config.yaml
num_hidden_layers: 11
hidden_size: 256
n_experts: 16
experts_per_token: 2
d_expert: 256
d_shared_expert: 0
hidden_act: "relu"
moe_layers: [1, 2, 3, 4, 5, 6, 7, 8, 9, 10]
router_score: "softmax"
normalize_top_k: true
routed_scale: 1.0
balance_loss: 0.00263
balance_bias: true
router_z_loss: 0.001
router_bias: true
init_std_router: 0.00941
lr_router: 0.000893
num_attention_heads: 4
num_key_value_heads: 4
head_dim: 64
vocab_size: 8192
norm: "rmsnorm"
norm_place: "pre"
norm_eps: 1e-05
positions: "rope"
rope_theta: 10000.0
rope_fraction: 1.0
qk_norm: false
attn_scale: 0.125
tie_word_embeddings: false
parallel_block: false
extras: ["capped logits"]
init: "normal"
init_std_qkv: 0.0301
init_std_o: 0.00643
init_std_up: 0.0301
init_std_down: 0.00321
init_mimetic: 0.7
optimizer: "muon_variant"
learning_rate: 0.0101
lr_mult_down: 1.5
lr_head: 0.00771
max_grad_norm: 1.0
warmup_steps: 200
schedule: "wsd"
decay_fraction: 0.721
decay_shape: "cos"
final_lr_fraction: 0.0
batch_tokens: 131072
max_seq_len: 256
doc_mask: false
train_tokens: 509100000
max_steps: 3885
dataset: "wikipedia_en"
Below are experts of layer 6 (counted from 0) of a mixture-of-experts language model. Rows are named up (a neuron's input weights, with its number) and show model dimensions 64-127. Each number is 200 + 40 x the weight over its row's rms, rounded and kept within 0 to 999.
Before each expert's rows: "comes after" lists some tokens at least twice as common just before its tokens as in all text. This comes from a sample of Wikipedia text that the model never trained on. Tokens count by the router's weight.

# expert 4
comes after: " the", " a", " his", " The", " A", " an"
up0,173,149,227,190,189,158,183,133,221,221,223,206,174,185,209,176,243,217,190,189,185,220,209,276,193,180,167,109,270,278,253,178,174,173,242,215,234,173,255,212,136,208,242,203,183,142,249,181,128,161,195,201,277,218,204,189,218,171,207,229,182,203,213,282

# expert 14
comes after: " of", ",", "'", " in", " to", " and"
up0,241,221,169,191,230,235,239,256,169,234,238,214,135,159,214,137,292,140,217,127,177,207,264,228,262,192,144,215,180,174,209,214,180,233,152,188,151,143,188,225,271,188,171,83,300,140,205,196,218,242,172,220,155,245,104,115,186,167,198,163,161,229,147,199

# expert 10
comes after: " ", ".", " \"", " and", " (", " with"
up0,218,179,189,180,187,153,258,260,195,211,197,169,95,239,175,274,216,186,178,164,162,236,209,205,202,204,199,225,183,152,195,188,211,219,161,154,170,180,217,196,248,217,250,171,201,174,169,215,241,155,131,204,237,221,241,233,165,164,179,204,96,161,200,229

# expert 7
comes after: " |", " ", "1", "2", " (", "–"
up0,161,200,224,202,193,164,157,180,182,250,206,183,146,260,154,200,205,188,168,232,146,239,144,203,249,183,179,157,206,136,207,226,190,206,286,164,134,202,190,201,270,190,203,189,189,219,221,268,227,158,215,137,294,192,176,166,247,240,230,169,296,219,182,111

# expert 5
comes after: "\n", "-", "==", "|", ".", ")"
up0,247,132,104,227,287,223,238,276,192,234,127,131,223,159,166,188,221,190,221,171,174,201,228,196,263,201,163,241,226,154,224,181,202,249,251,230,215,211,163,230,186,163,230,157,206,194,66,160,171,206,131,240,243,154,165,177,242,168,156,159,216,162,229,214

# expert 1
comes after: "1", "0", "9", "2", "8", "5"
up0,208,102,249,199,158,188,283,214,231,268,253,185,178,202,195,241,229,241,231,200,111,177,227,271,245,196,207,146,183,189,169,171,207,205,231,216,230,188,235,255,196,201,196,248,191,184,174,264,247,226,130,170,268,197,210,173,193,264,283,179,209,269,264,209

# expert 8
comes after: "0", "7", "9", "8", "6", "5"
up0,182,153,239,144,133,198,197,200,174,237,273,231,208,170,155,236,192,236,194,264,155,196,238,198,269,215,215,162,114,152,241,254,119,222,201,232,215,206,146,165,129,117,224,182,165,175,273,207,187,271,183,162,210,180,218,281,187,289,145,257,196,245,168,278

# expert 11
comes after: " |", " the", ":", ";", "|", " a"
up0,217,277,185,126,240,292,226,205,261,226,296,193,281,122,164,156,223,180,227,206,107,305,242,225,212,143,134,193,251,247,214,156,198,225,206,210,235,220,164,194,159,184,223,179,153,233,234,237,186,178,215,242,262,353,156,201,217,231,162,198,237,205,231,239